config.toml
routed_scale = 1.5
balance_loss = 0.000358
num_attention_heads = 9
tie_word_embeddings = false
beta1 = 0.95
doc_mask = true
Below are experts of layer 3 (counted from 0) of a mixture-of-experts language model. Rows are named router (the router's row for the expert), down (a neuron's output weights, with its number) and show model dimensions 0-127. Each number is 128 + 32 x the weight over its row's rms, rounded and kept within 0 to 255. Numbers have three digits each.
After each expert's rows: "comes before" lists some tokens at least twice as common just after its tokens as in all text. This comes from a sample of Wikipedia text that the model never trained on. Tokens count by the router's weight.

# expert 10
router:173163076138150134076099068153179107146110091150169152103150117092098107142097147075135133143153147134128114123169088168122125110087137120031094089169159127055063157133139102081116162163128092120138144116154113142151152107098125117103071154148133149140166128152105140114063118180161125167141118114075143085169115113114133114124138171152053103105186158178094166155100068095092067175123
down0:100157121093132172072192141174140073164141114110060182110145111167143110116096087128125171080084078151153152124127187135108144114108162145097112197159115122157100079137150114155178121130138109084169167088156175094122156148157063071148124141120128163119153117158156089104125135139141147145142078109143134120073215143134156124139114168114078138106209085049069102113126090106087142111136
down1:091169115141160167115145132141164139146113140113096167097133119143123147143164090211149062148058112105066156101145136081144135145153082148142082126149164194087184134158115136159155184129073128107122087120136137151126102192120154120128093133066132098142158156140098085131160171154134142109154147112152146139112103132125179114129091183212121159149101130158122163085152105130121124086122
down2:181057092051164150119118081137141142154146096120162139063102153107094161164121128171179160109126124186057117174126139188117128101147195133062117104124132214092095181167138192156129081140052164096141073197145154117091137098148154143092111132124179121149171135222151133106128153148129165128128153174055152155114069164157108122099157090129108131141161097170082129138104158128124152133120
down3:163103126139187112152136216126100081140136131118100109105188136073187176119131145067079148172128116110128151065154095091042072157130124076093165187115152138072088153090092117174144161143153211129136080167117150134082110092104108138108136066171096095122059105112150198153143156092100122168070102061136140111081138121083120116097101189170071148133119134130071126139088128133127117112154
down4:159193096111156129105142152090079105137138115151182121160126086133101160119153131148160113108067114135115134075091103144111115131102151168111098109059136112179051121120162122093149154144112067104069113093141173155130120145125142157114124141131142170206161176126089151178177182133125165188178127124168066179188181116127131110106088125083066129091159105116065107146098123061119084139111
down5:094147104143076136123070149138131077145147074067090078133161180059127140163123133109127090116137108145198138137121178076149173064073076143087116140129155167119094118121103127122132109132179142096108147181161116085157058078110125186162089103113127154147122094152105111074128113110151140141164191132154084105048134158136094107135147093124116111138130142094106126108142106128099089099126
down6:149115169065088173130156158126187229137072136130115148117143135164170157183175145123180109197122181112152142183140127103115159113085151199097099115110170119112137153155160171193099079172140121181140149092115144129151140135144115146139128092150124111161175119117145141134088161134103198150139103139127081147121185102109152114113167164159124105112169074130075141057154146127154165083121
down7:132098163158155114093100148127159133137137110095101135168105153212107087126155155110100099113155109097137141127166123077142129117156155130121162142166112147122107149088135095125133149126142115143146131173103113130148129104188160100154142060103108072130168086110116120117168123138060125203112184133110136101187158113132118126120063100098119099158159096155129126149115218129168127135107
down8:070134153077137133128133048099136132122090138132123125122047130120144089132107097126115080132125153106115124089121104148147155090173107100141163137123111135126209127158152136141152148132118157102158139184156121132106102159167128144205103105076140024109141087116133115118124120175121141099107134102093117090123105122119176103119164147137095138114147097146117208079114070142117158068096
down9:154176165077165130152129170104185154106084124072135122164137122154114105149104159094122100110149143148151078070082123126113154098180137151159178156156128122084093131120139088088130129109118156140185136105140108133154094135114138145088128082096102091091155176133109111089085173108141132126156115178155108107134199170076080117168156170056158154101131169202145131157149102158133124145139
down10:110113160075167150137112114104092103097130182135174071118104123113094115121124090153121114118148099095133132104121093147158146061078135144162165178182078088158161113108188118179124120181166184159153132106130113131175216101133092126083108119094126169163114148144134119107107141119094177162215095093167096120127130104213135167131080140149190139119129115155082165130129104182156113098075
down11:148158090189191164084147139049166157116103179155156094108152150085126112064124117139045106109152124239144094173145136139139120113103103163160099142124173130164141112113110031156100084192196090128105112071206110135153073139131099155153078145116082077164119077127121049110181138108096092186130087117113121118161167149116119153158094130156168141114066119197131054127081106135088106094186
down12:200190106147168087186131091114139104115159074115129129122161072207107066091052149091164121169150186102092132102126134101179098156123157158100120138093108101143167099144171128066079154105157141123096120179185156080078151060175168133134125123148128184127120119133104118122165101154099122134097180087115133108176132151203108147088126129132082158151170160112094154158133146101173112053139
down13:155165087122150115105145136123158129175129073115191113091172202131078107123138155116125186178139152143110166144140113138120106109129117154071150073122119125123103158133137128102125098124110102112103155093122132097139091104149096166165143103120102115130129145111110198101129073153123129117175149136098097116219162092125095109193096103111160163115138140133100111111101092078113112135120
comes before: ",", " of", "\n", ".", " and", " in"

# expert 9
router:128171109129163127104181165144172137136101160121136090107132140145105133146140166133175096157124090113148143114142097121147113094144055107087059131181154107142136167164136114139100105130178094114172174129164127142156200106148077109131088158170168111125181102123131127121131131162164149151147117111094156065177082135079118160149154143209174111090157157165144135096146088126120097177127
down0:131109129094128154108139161105182139165116155084103109194066158115107146116114182148128107127108078151120147149091119120147117088128137091121134116130158108106043094132166121144138192150102095098087134148209146100119083159183123127149084160161112096114109163137091144173114122186119058127122145132145086068120082186143108095140172178172150115176137154054149120104147112083160065135086
down1:115128149165140094117082127064134172103091174111138078161190089106090108168095120144158124054153104119112042127120153140127106135108143136089151147156146131107127141166166157137109106053116134099157093147137182121180141164182187200123061163046125122137173137114143097158132157130150111052108159117142142110114105129042151097123118145155169170061146127146152137179139149142143159122098
down2:058145103085082158117139103142102160088137123111131140094111109170095096158110141102081180188114120153146131123182111211114163127115120130134128072098122158178082053066104112156133196171167123121081115059139082141126154165199101110102139140141127193142114090180149156113082218120082111112194153201134112100157100158124186117127074131141092127145134125109133109150117126192154189151135
down3:069077144098094131147093142147100150140076062147106081114126099142103115092102119108127097125162140107062128136118152113087141131138100103091097058130129096133111155123160147099092110141115131121136142140058132150152116096176134106166166072080065146137068115089139099154117120137142104160121111120048144157143138158161125102114132099184096099096170161130075174119132180093118069048204
down4:153136160139149139191179169103140058176103114091065137175077163189160124129083155139113115095115161084128110118072147120136156151134036156164186126162137139156140067087106114102103164134126115135143110154103154111082126109124115090152099088175158157109102105122155089074129139158134122133145102143160129155162130062127121107099143078189136047116150145162166156168134161109091136167124
down5:141118118103152079194156105097088057156159098058124143108103100145069061076140143138083083117130125102160181144160033100068103139113117078093138132127128126097123138134167099193148078136105059141155060107139132134209136089120120126127127122077112097133128121120126132056144085155123134165136164134186111168155220129175124151090061149105115105109173145134115142177143172177115084095120
down6:147072091160135081136128131088133098161132073157138178146131108158158136086111139157075131173157116049134100103097063073131110135125112152151115172083189159150153126127118136142108089095136124134111100130103136116093103166153130131119108152094145137131148082183096135126134159118084153149203110175144098118074139111140121084137121161100122129089118156118068106168138087174125139106144
down7:121127142117098146070072146121159130135143125114139079108132134130141120080148105110086124196116119100127052188156122104161101155163112063157164098128134168079145120107083133155125153153113127107108106178158109116130053122149071132095063085154164124105140067070064177084125187154130121153144127080082137113049134093149101093145133154134165149117135157123114154081092127159120077145127
down8:150130202147135147154118198147137134097148139153227075189148152151178129176157096183169113126187107122129167179118112117105112156084118194139174123159115152139140128093148118069161129136100114109209082177130181154083130114110151111128167108152054152161082151115121104062083146116132160121143087173134170122147071170126128147104079102163170123138091080104174148145145159176130144124073
down9:080155088138106120098116131133108141139151135158120112149110177157112093123150129137192090093193158103135131176135114206126102188135144176118118173171089158148144109092086110113186144137142084086141130131134098146065167156131112164131103139081089138095124153143125071071101123084140159087137146067084165153069103126208119146082083161050158143138075164161094184091140111132138125145117
down10:196105142120148126109141153148074217182175100130086101113175109093080144141163122084124096197136157104169099198165084143153239135139138203100161108124089180152143187126135071106165118171152019119136114127173121117154094103103166119100134177154177105106147079153122137143150088138110115185076093121195125124123193061136112139117143148146105097142125085133147111085117106143182071212146
down11:123150136129132146144084115145160143113106133112140126094139139103116109151143107067130136128123099132078142181147093179211089157140108153077124155128208120143081128140149133111149205112102172090157094134140134135192172191077129104117177140099095155135134073131159116104104140156094146070115084084163081096143081132140140085175160089151132144134115165149186153106173177133119162083095
down12:096124102070146153117143132147154131092136102163177150093125089123140153106108194100179114113096160114105160105149120178127105162089174056166131173118136126109104132136147163091068106111169103142131121101137123085128141163188147100095206126139176099105115118110094126115124098133197122113131117103083089155087115134184219160130187095096120085117136167132066179187174178113177147126176
down13:119214121181178102103146162084132109131118128116145141115104105133191088147170080156148157078093196098135093107109136144147172144123134095110150076129151163126054108163191087154122143146111116107142097198138132125120141132139115068113092091123134172150146094103144119111088140109154122086148110132088131070156092092160085166122088120110123105140141079153144174113220108108122139113132
comes before: " to", " in", " of", " by", " the", " for"

# expert 2
router:134183061125105114120114159152129146163125113105155134136189125040144153140143148119121123136152127147133122125113083126139091132087053187134138133167059098128134143156136075078081082155095130134138217115151135153119184107124110116160129130171126099161155153112079182110107102151111130156142124139119142133175097155118161141091169160145106134126116129168129090098096078141118142170149
down0:125096052132127118098078055174135079131133100105138137100143212168062105089059094165123171175104170042100117127083093125092142163126145154148155113154123150172137142187088104081128099198098108113073092120103135135127164128121114155079111113153142124105085200130112089109125117194145146176159117160129112091153120097126159129111184135093151112125151119077080075127102140096172097155110
down1:073143126119101136059147155181153146091069178144126112103100155112114179169108093089082134109038151171147173165132136130164069074194147152140133108177114114105143185174122151094101193151151150135115139145149166151202162122087145101136108090124138128113133146158136105126124063054145121085120152095112069118197130118151080083139162051150101186176138165165135096083127110104126126146122
down2:125105165106143093097131154120126144149176141104109150120144162201135094120111048156129132106147149117108159101163170125124089101107206113105100131120108192182160126101085086174100098111110111075135056089151130135102140109132125164164174048136157122141184148147132127113140103148145085084147122110114194101074118170154117148051138102117185119136137154117147090043150080125121194133155
down3:161124133200157151208067120128127127149140182068132108134157070116048154130118104112103114150134097185067137125184167106131101122095096071108156162106131149107143137114098133172108110164149140059148137088168167172096095124175187160198166092136147122081160124097137095078000138116133128145110101111111070122162138107127188119133205154156097153162156129145149070134105097048116119143106
down4:116210094148183166180078101120153136145119089081122161127129076146171160124178149098138118126145146162131147093109107114165124053169117156110119128133143119109079146134126116141169113104138185090107158098040189144153152106138117126105175124139093157106124125116157115194143095178149146080129081079168092141103132163189123136148123111112163175096110141098124095156153158122147074148168
down5:079108101125128097159135085146076111088130139184117077145118140108161128075154140133138129127122090103094138080108169124142125167108192159151084129129148134104141120132135142085146134137180155109137065086166111143223113115131109147118091154135141168075146139130049129088131146151173110111091084154116196146135167155143110121165141133161078108125153077121181128113109114162160151083091
down6:133180115145132121077130149101085135120103137137171132176117079145143114120130153181117161108132125120109115124072138077097108093143120144120168082108148149132136129058167157148111160112069109191159201134149120122156174161132108097159127094060171119148100145159081048124136105139103153148153101091166152121135186145154117122092184161126124148132148140168095094103104076085144071187122
down7:178097060175159130170130173119145100140108123125131129105111135046103099101092143159172103110050114065130174101199135148146185151066083086111087112080137101092116124064117166148155100110124114132114127141154170155083168117099104079175082121115146147108167182119112125159107165147122188162093138075096069131146155161133159120063164115141164098112148128097119187154098161110107165129108
down8:174111091150055070167060109089143111094083155136102072157132113081058109173187094130103198169131115139042112177128133088155174113113160096110102113183100160100137146138096109181154115149145099119075099147123148112165098141147159116093137130103071109188008095107104153163175179137054115143108128141111167158123147124196136129152134103096147135158138111143104132140124161115129213124122
down9:173116145146145121172102148076156163123118140141147181133169132098125155127105099158177131113098072148136139120124155143155100085154151179084180132134159083128136150120086152095113094089120111136158132117098083055121175122093085131142128132080129151086170213057144146157160136160131135117128136117157126108191124080108153129149135090136138121098090120157157167127146121123186100111072
down10:115129183086184097088120132060146162105131120071135088146111169111175129109140122051128130158102102131091105130106125156161120118104114095086165143113101131140106171127209094156117082178140167143107149145129154105191105115083088125110097104111076138138109153108178141122132184123107117133120111138128129120131133150120209070134138115105161150083117132102140130157114106118123148118133
down11:133132116142055149117179122087176125108114088135136115109147135121136094141110094184102150103076161024122118136146179106151175130123123096133132135169157110149116083163112194112179119116101165120147124136131142114208102163064092173121071157143093109142191126171166100111131151122189153159146182153186165113172133137135157120175114134106095156099154150094117157143146020088119085103104
down12:171157112124164168110095135129092076118166172141125112113083108135109104154162161131064169131174133109088102128206104148166154079105116112154130203148116145114150126159114137136091103176156132132109093129093132117123136134129096080164129103143187090140138135152159106128123131151126086232152094078171125134098122102199129130115186107102067128097097134123149122098144095205081143142132
down13:109189195094086115145165132135104086078104114171106107168152197109091145137155110149099197146089161131186163123098124139096140125187120169106127122079116148128172184145169122120185153110124151130125099120129109202137030106146134085152087163092090096191127146147176158123129154144150128114161127088135116063133143096117227185132102095117152111099057104155097172135138150108124078152099
comes before: " |", "0", "1", "2", "3", "4"

# expert 1
router:147191136147091117080188108121160173108087092120171116118112106075145138126150176131096072131117105127114170141149092140133059111106130214129106126140081145139123133113128120093133095142148134135156214099156146124125118112069109111097087136148155105123173125121057133139051112091148129143131152186103127107159124158122095142139098142196093142079116126086137144136151106173099056174106
down0:176176146129115117132064108156107123144106159109149122138120155174154081139155138107139137070121149158093087138134092119144120110172135098085074138168064117126114121189121162154159111084101132109105109073097128117179111108078093171125121148087123139161144108133142094131194082133178123121165113150161178154255105167150076148168109058111131080129103119115108118129125136168134137146072
down1:087160126119062122123081111113138131096095111081120060060136107086127134147148117151181128113135139094069136113091137165076112128094139123115118156174172080124126146144121166127137134103130134092123173132144158101085183138200125091088154150145089119095136118088140131160120176136095108124088127144139140101000126146106180144123099114109139102185128126101227122135154120171167073132138
down2:164163167141182178052155128148084090125057091108104168121105109123111119138128135104145144167153118121115068136190151152164158142110174097102130131094072171189154133132106134076130116129160093118094137101093141136149082114123165144167105143109099164120118109125156190170107095100126136098061128135157143136174128078143195136131153139150101124145102111104122067152080135142139160159081
down3:155022101101159070144123134122092101136111107087095136136104171157110114177194093127131100130136129153148170141099120068103125141098164133119149096078095188154119152119131165132114100180137146138155136185093154173128095099142152130154099162130138096129098155084063114106196080156096098122154110072140164140120101124131121128196189159074146148081105128163156158102148174165166137112186
down4:092168119108156169179096104110139149152158106126156132131166149082136151098131071097110113130059127145143129127143186111137163105079131112169101115093161141142094138116120148119129152173132153132074064079108130132082118116141129129137170141116119090145072069065132148119122157085157144061102111166088117076000123097129144063119096137128115154101102130066213127177133067124161068132122
down5:151108149179101155121085062156134141122153110156127132146142090099134125082144113098111069136128112051134182060111125135132101096089170110150111100130105160112144130129119104099111113158117150192133116150153139163186211125186135108116090142109179157166182110131125140130077096148175166108135155118136100137119123122127141173127090069143081198135114163085118152147136165154171133136131
down6:139117104151152157134124116132083071170079078125092055117140158197134100130127129168139126207125084118164140172101160177077069115129169139080133119149105152114106133124115131085100125171103159136139120099126169189103139190089145118165072140180138136131158142157090078172082129223111182151134078132102101153164099091156189173104176139103116101153123093134152123140117045129101141151114
down7:151103116160060146143104086159093070131092099116167113148161090174097105145084108143128062110178120079106170094075094175116141152162168168162148073193090106153121107106182106111174139140084127155153175162162141131097146166169135143115139130109115209157127163111153120149203083178183105146142173160149139175078150153196090152126128085090159125155098122122173113147193119125104166136138
down8:113154201137135110156089113161136167138151146178144105137074121139163099122090088073035111131123088114107106088159161119091118131135124085096127069140125128124166134150158140171061145145118140153146047120162177167148159165091135083148112070159109142141157123101098131064120144143160117164137173085088133158069086119130100120173088079130181138184145155193141114133137085146186147134110
down9:127066055133095153159159148145089097094182123135053153073098100217119167109133159158165100113119137094117148174127115135169095146153135139137120182102136098151154147150179113166114152078100196105203093106113116130144092128155112130139164128158122075129129198112103165133117094117182160104143171104126167151177094184135075084126191156123137123094145122107153134128123096114112124178159
down10:140122105073124106179105119155131138148167132118145088129106091087158199130115141134157095251176122107118121095129120148166125075187135111180089148111144089139111105113094140118068063172104085107087170171152090106130211132128201134102062098133124188118181193125125125118135076139086103083110173105081159144000115078131136086131108161135161158066129140153101173188174091129099153102110
down11:120168152151124203135133169140094120110130132150128175177082153114129148146140122185164133138119069172085120149111190091106099132154110119128171134112170156133148163163161087129115051171088105113153155176112099143144104196094116169171150162132166161143147171100098094143124121070088126163161086176150139090193125133104152152132125107149092101114128150105183109099072165108088193175114
down12:121208159115097082094133113120116143115121100086094136077120114117115101103150213130145076117190173117105163072092125166119139123098137106134125129133086129185134140098114107097121145123035102222140128088126134119113163107125141139133100107112104118134103154103077113128148106173116134087126124084160157098150132153110071156121111109141182132111110098115111147143078027093134136128085
down13:202142096153125163098170133151113115134093123119173144125094128120132155128132160171105142130129120127134145091104125105090134101140103119149099174135131131134134113140211129158156193120159154076150100119114127128064161109139121115113215179162104118093057127077147144155152130108145146137148161120107118098119154107103091115194137028083152144098080142157193156108123102101158125108148
comes before: "|", " ", "-", " The", "==", "0"

# expert 8
router:119120100147125157146116100174165158182091140137157108091154171100155133091087149166147118184152149151164121073155148105148138142125066113147105144158051162125112140140142080137101061172140157095164136147160108084109108163134185108121143160124167136106171093156168194128027092173148135131122100123157139096135104133107107170090093232123116111149179178124105129098100098099069092140156
down0:149160091158124149153120149117073106081115068134118110113025089121152186118143118161190054165181154172140119098188139213180135151138162079159118143153159156157185128193163179187090113148184151132161139118150191086156078184152150144102103166193138111102159124176139117075121138148177095097108117104191061107043128182153092104101138137125119112122170159109157143121161162123132131167139
down1:103152137103099127095198111114179136147135151124129092151154142140113098157159115127106130162182084143110124102105125185139117114140112135055095165184120165101116087143106144132126137151146146124134110139168122116153129125135162138105096096099088149163155167156141163112131144140100107133128223087167159085107177125140129134106155148127134180158132137080144169089070074117165166064140
down2:066092143084102151122107080128111150082136107158195112124191131149117112077061163147119161152124085130115160120123162139093161135158157126159121138124144169116171127146109156151144133175165101091115116158132121095075099115144113111112135065107168131113161139136124097138101165114167145136105131130115067124000105166098152139114132121158092068134127120160137124129115120130114147095137
down3:075104141129088131092110072154141115106151075144031069061101110223109118100108145128167119173112118109088102161211194094128072154168127109125158124115144169153113119148120122132133110137108131116163100159128115132149145179151085164147112124124143109154138093125163053069089169159106118146166157084157117112128154122134129099158138122077155096107123104166177143143125137118107156105122
down4:110149156148141183161146097165116161163161119150062120059154137122128112094193102086160120114119071133173128188119160105137186092105177118151101119139128131139089121191111175134144138131110074129161125137142125138138108134143146147111185104078131163107157105137118151114195127140104098158128142092088097156091124111171130199120111106151118092160096094127124159095130120135108140114112
down5:128081115218108104117179149114088146068134135120141159131147132167170118061106169102126080094109095136171141126146136117123142099171131109069133121141075127091095128082121149124179148116149118112171133124082088101121098092104063119124101131168097105107135191090115144142182163106200156154120162058125086149084107155096133095146114207114189168197118137076170072148081103124048093118161
down6:103129198076099078185162060142119121164109130148196179162121154126148061146114099086180168123142127121093105173152135130112148112140140147139138071118164155156140137119140120070165150153070058094114126118155088168114096094108136173094159163126123142180135185083081155131135126154131110141168167165144152138177095104090140136124140112123113109054123109086099076117091087154132059089137
down7:133099094115113052154107152139158147142128170114105143145110123089158102126146118129157121153130086056142149105114108165119155154092118167151093090089156121132110130153103078181149079144189088130148127162094156111127120148140057157175113171155103134150085165104170156160089168135131142185126064060148093125068146108094109116119121168132136086180160107128140141142075150128150158095168
down8:139155176096095185089086100126113133129144105157099128117109141162088143088123132182100070143120123134116105064217088116050138117172117091107125190139097167114146143128157122155079116148217153127128121152172148120111134164129143112113070171182159149071122171122137128137117077096135141135185115122164149116232129113147113159094144122034130115086169188116158166095057130094166128165172
down9:140120134105100142077045173116166103120081085112130171172128102106157077190145149099120151117069160118104100137085159127159192121147100138133140200157143148077139176099139161114174165102162195106162157111124176120168200104053090065146153050084092139114119116139139144172131087129143093084150106117190156173131120085178159132148101101167141119119166183163105131058115126113104079107103
down10:114158154141112144030080105059112121137132147158146132162133107116109036099104155172120109160072147091133147122102078105138095125077158204104150129152157079090123116097147151132144164129119106078132182112187094160113092155066179119110104136070100092143110134101102118101195189114126099101075144145166117129094148142132116085135159139180111118097069139136162155056160128163124108129128
down11:204191119126133106166136102128126135142119146157109126099138099163134093069077114084137139137103104087116114111094128125103175091167121114148165170097074159110126110161154170089079128110123145124141109126183180076169150127162096102170094118103060216109146102177138157099145135109099157203142165105127114189178144127140134158119121077155105083122184124130093083116137154055132124143123
down12:141133131148044134120094179149119158154118109056124113153111140119090064105076160153098179127055137143144108181143135167118110179075112191090195089135173141068154118150093165147104139089124035125128132147173125163156125131194117138109164110158183135105091096181139113137110142133109160098098137149122194152094135167127121185154149143143170124124137121112199106150089077140165079135069
down13:123149074113098085074149084100101116091133144125104064110126130172120139150129207141141117132119122104153119141140123204100121091175099131159114169068118111069101101142145140148130107172077146112165064165070103146110211109136174135190051164175220157120156122153120163132134129109114106147094103169125162099000177155095125135139138111153103153100130145110149118097129095120092121140157
comes before: "-", "|", "==", "The", "===", " first"

# expert 4
router:144120148125123160119121069148166181160102119108136097077131107138181138126122110032168106131174165163102123155077072093110052110058133150078126156159024140116131144101166119068174136125127110143141182167135149127125100100073171125140093135118137147085134174115118115137161138185160152158087123140093128107141134127100114155085102114115113193095106124119110135132109071127094097138164
down0:116115113169070146146090187160153083098097126103134107139150074138206157136118118091064092179118110077145061135162145112097110186105153194139085115103160125105128121066129176157153145101096117092147104105182160126153061177117086160109167110131109136102129145146110181140105112133095140124097094141119141121154091144158148156149130131123136102127055175138086083052098137114161137150122
down1:105149139130160151092166154150103145097115093099120207106168078162071166168123140116156095148103158133143136082142095086133173059149121131130127057092161128133103135138158158176030121139112183153194170154141140123098119155169134113144126155142140107129092162179140129126198174117179142183157107147134112111172167075149141186102111122144216088108147141182126185095147145069173105189115
down2:100149099192081107170087124141118137084107142122167126087085148094096168125147113092120144096087154142098168117115135130115042156105138160079130125079111120114107134123108161143203161101091091194163051090137157089126107132181186148126169070116108109071190123161070128122221108096120048164114131121084101145141175102186108126087098047170127106175168126135114140137137149122130085096116
down3:151128122085086155105115097150116142111101135113104121062143109130154104129149144127160162149096094165144197075105139162085131135093160097168074098161095080138082137112099119108075092161068129200069170067122087168110060070133143148075107158156155165175156123154159145137154141171093148155148161136170126172077158156158145145122137160113135153114181094141171144147147144165138148134153
down4:106122102161115180146135067172168101109118151125133115077137158125092153126075072086159120110080121160151168127125140108078147162090135137053118104145200119115151117099140163090146148188097158193143117163112130085122101120163103087165095115198082137130124090086113143146192138100136143148092152106137131122107104136192087192128151164129153114143060111188175202137173121116133136099148
down5:134096108148179120204138133118108127115074114147101144110155138166134130136103130157157149120138047118143161144119166129146105128116097179164105148125132078134119104090170108150149111167072102119107117115049112072145110096135115148173196085152128126153073207107137125135111148154134119109169140142144100146124069166149082119125116136125133152128169131180148133163124102177170187121055
down6:137194098137152180138155198167115104111137122100191077140144081134161100125076188136138122135138106090121134114152117106076159151104106082170171125105116120127134132114093138093127171066162116147152117112140087088087062079156050160085155129076068130047118170142171149147141094098118116141133190182113169134145142179184137144185118131130089148131148108062114148079088141149132153081111
down7:154138112160150177114124170070109141147141076155207124144079135171112111105112137073132120132130135125129092079117197106112121105106090115119078144160116069066113120152216155116062183132140163142161104128114118064114089110152189107147135091169160086060140160113063090167187102158099143140091134150123137168124150164139148144190165172160103119138159116119134071132112106134119161137224
down8:137096064078120160136129143152122134124122079106120090078144113090141193165165113121160105181129154145080105198117134088087100101172107129167158109165151165126078170153088012133115102129123121146125150123115152125102063139106153158152136107106135051215134174128109163054155088116085147132143117130087196128123115108188134085143106169110189080086132135125189176097174146086150096125127
down9:167087091111056104125143139171095155153107205136132125134169110155131081117127166132125079122131104169139100152106074049122075134112185177134113127148100138130104111114070150109090097144100094175113111091106132187136126092113141106116141145178116136146128110126100090138131134072126147075102141117185060134164158140117114135060103178155104111111138177097079183113127168181098195103119
down10:138108167053135146109126103099178121128148109115115140054143149075063145154145123122140109140164121193114174125168112030108178170109163127131125113180113076124124162117036097122126085145122116085133164137144138148139129049136174146156190080108066161154120114105110144071126175110045120168134092117135154107046160123160089118150154092103151120135146124114186137086124106107122131117114
down11:180156112147103188165125118124161138159164090177120129129097147136163150134156127148089152123127119174167108082167157106156111201185114099113095162094119096117055110109124161113082112188085089099099078065143152116141114158121103116089115090109162087146105145112126118104174104135186149123159104088163119103129095127123084129078092154106093187185113134074167142168165124192145093166104
down12:058129129185155176172155155116124093101095145156101056142119145163137112124142125151064180137163175091120103156202126139077124160153133114162136071076168129070174173082144146105054128125153142091147145129127139181096104086120146114180122136119115199081131037091096074144130118173152136117122125131177178155078134136127097105146124139144106097117200070179050121141110168124156202162138
down13:105106149123060099146129131112129099092097195148142113131176118120139073121157133156161142167195156161060134033100158144110077105127129132091100120103156140118108138134155096141097186153108139099076121140182192118120148133115170178122113126111129150117128153100143140124128125145140122138168105051082148086148106143089100156155185144108194131159123194128171143194060153172166136106110
comes before: " the", " a", " he", " and", " be", " an"

# expert 0
router:136181125153126127094216162161183099154071155143140145128134135102110125138115158126136118113133138115116095140180107149121109092108149200126067162145153178109141170162124080119133129145120078063115116119155144106136132137093072095159094194152167120129183113109137148156050125114219106098114161218136120089139136140095135196130060128125134128142108194159066156160162106164130112123146
down0:089197129117162103136082154169106168140157135196120122110156152141094078133096119086128176188204137124127134140120120134073136080133178155137157140121223117127160169116168119135121180084116142160106110108166142127106131113112130086123165089157166138107109115186118135147128111153088097098166134111112182080110095130070097126172105111122104136145137167134094091072109134126197151130149
down1:094127197060177082102190095110074135118114130179053145150127150136145144194155057085094164110141110140141159116104142090149118098132185114105115127186140077133115112130166178131165148119138144125178146183169120140098089101099138127119124116144156188183145170092103093170120138109097161128140140124148165178091095087133177060144146122152111130142169158186154097154163133078183106154100
down2:166120072065119111182136122132161074089094134100155145085178107127133115120152161195089121085124160150136166198117197158116127128166124158183124092117105090146136171104206129147101122161129116139126174128133148104166081112137168124083103095176109160102157103104143139137116097082059188139108105130080125130023191137126189094090155132099145093123145101092200123115130124163138103119097
down3:170132143156124147144155083096122159197181084165109094153098178152091089131086130112113113154116189174106099176149125079120147117086132176124154109114111128103148114186146087153109136149100099113114110174127159122190162146141154133128128151138122103108121112146146166202110132202121185101148169156166161074101099101118074118115146099059117116099132135146093124150133147121164140117097
down4:143114103136115098131121202132120111133100100106110156075110143102141147216132138123113128154170124178156081119127145113122128203134152136121109137155098124162105138134140117106138190085110183154174174154147138135164158139155118108125119136131120106131096107164236109137169150168127076112102136146119150144134167186133093172135118095112109142069135093148157130066126158159111095129101
down5:168132137154114094141119083114126152115154203106121123127151066154155132134185098170104128101135174118094122124151150152128122157123122122131146135134103138152124181105142134122107099103119131121142070090074106119141110114102105127165101092160100106156164178153066156112078093159077137167113112147154098119173142131091133128158181168100121082180101116118127117122129129203119133194114
down6:094115152094148146123135129164123098156092108089119150109150089081152159174133119109108107161154106080116147141087169122059106127116111109169091129132152118135111096179115066074183151137120127072137129154160093089146180120138137116194078123135119191160069122111083137101168091174105144197161106132125086159129129121135156173145122203108147098146144128133155076126077089132149132065137
down7:130134146161140140146143121077109147133160131109063199082130133102155152157123082113115102096152116129127104144138088114158109178118175160111132067156183135099093080103151159155129151151196112090098132141098090127084110086127116107166160116118055088155138168121118095123115080140154127103173135132130105119121124094121122130135106126087103076172153160114154165127142130185147176101138
down8:152120175140107164111169147174143069099147139142146175130094126134140144151187158143052097112089092121133190152100116131123136125130084144184100109056079189133086090104114186116131106138140158154102159105118141148082127152076168066127136154080124090197070083135164124142136144145148078107121201174201163107175124131170127144129120105146100083138174137110100091125173116112054125085108
down9:133133035143176139042216129101139118158150157192121114164086114046110140156118128153156134130130107117076160133151128150169114063162098111183193070124121108115092120108122097154034148109137093132169134111142100110147162121116168151122145091138148118154170129127127110094095100091130122145164102063128103106209116106083092137094099148141141115106177121070114114081170114143111152183069
down10:136061173156123078100128126123118066073174176118088111113115172136133146119110119101071209130080125113124169126094132123131177126102150091135159173050151168118136134106191144115107089110098109109111106103154176127129089127106109148157161129179154124112129087114124084115105132091095135123147110065113176083141097087157159185134164133114125191078106149142176129115125109172120156103047
down11:114137155151166112119121166115118145046194150079143137184116157114110135100099084039152107142106106090191095165141171128125118163120131159111172148173131132178165139199114173108137101133172180153092160169134143078172081136132169110118157077154125144152102147173123127143144126132127122104163139154099158076017111113171168122146133189168133113124060079173171084091124190125113160059113
down12:194087077110129111198126140102145116112172130129153154154101138099102147144149102132103106145101127161070161142097125136112216148108093149064123166122111132084131140070080107119114117077103156112134104155155109156141143185128126122143158178144123145174156139126132169176124140078104143101102127081123150152166151121194152173087155124111087079074071059090115109060128069133152056190116
down13:153105098096180185119128117066108128135154133194156123114176133143115176205154087185127144193081117146114073107177165118163118106162114085191142108129103082123174127106166145124140121182140102106171176187120166129082100147133163083130127140144109110123144162189174112102089131130150104115104116187143144114082083063078112165119109125179149085141142092197146145158178179059139146080090
comes before: " ", " the", " —", " \"", " L", " A"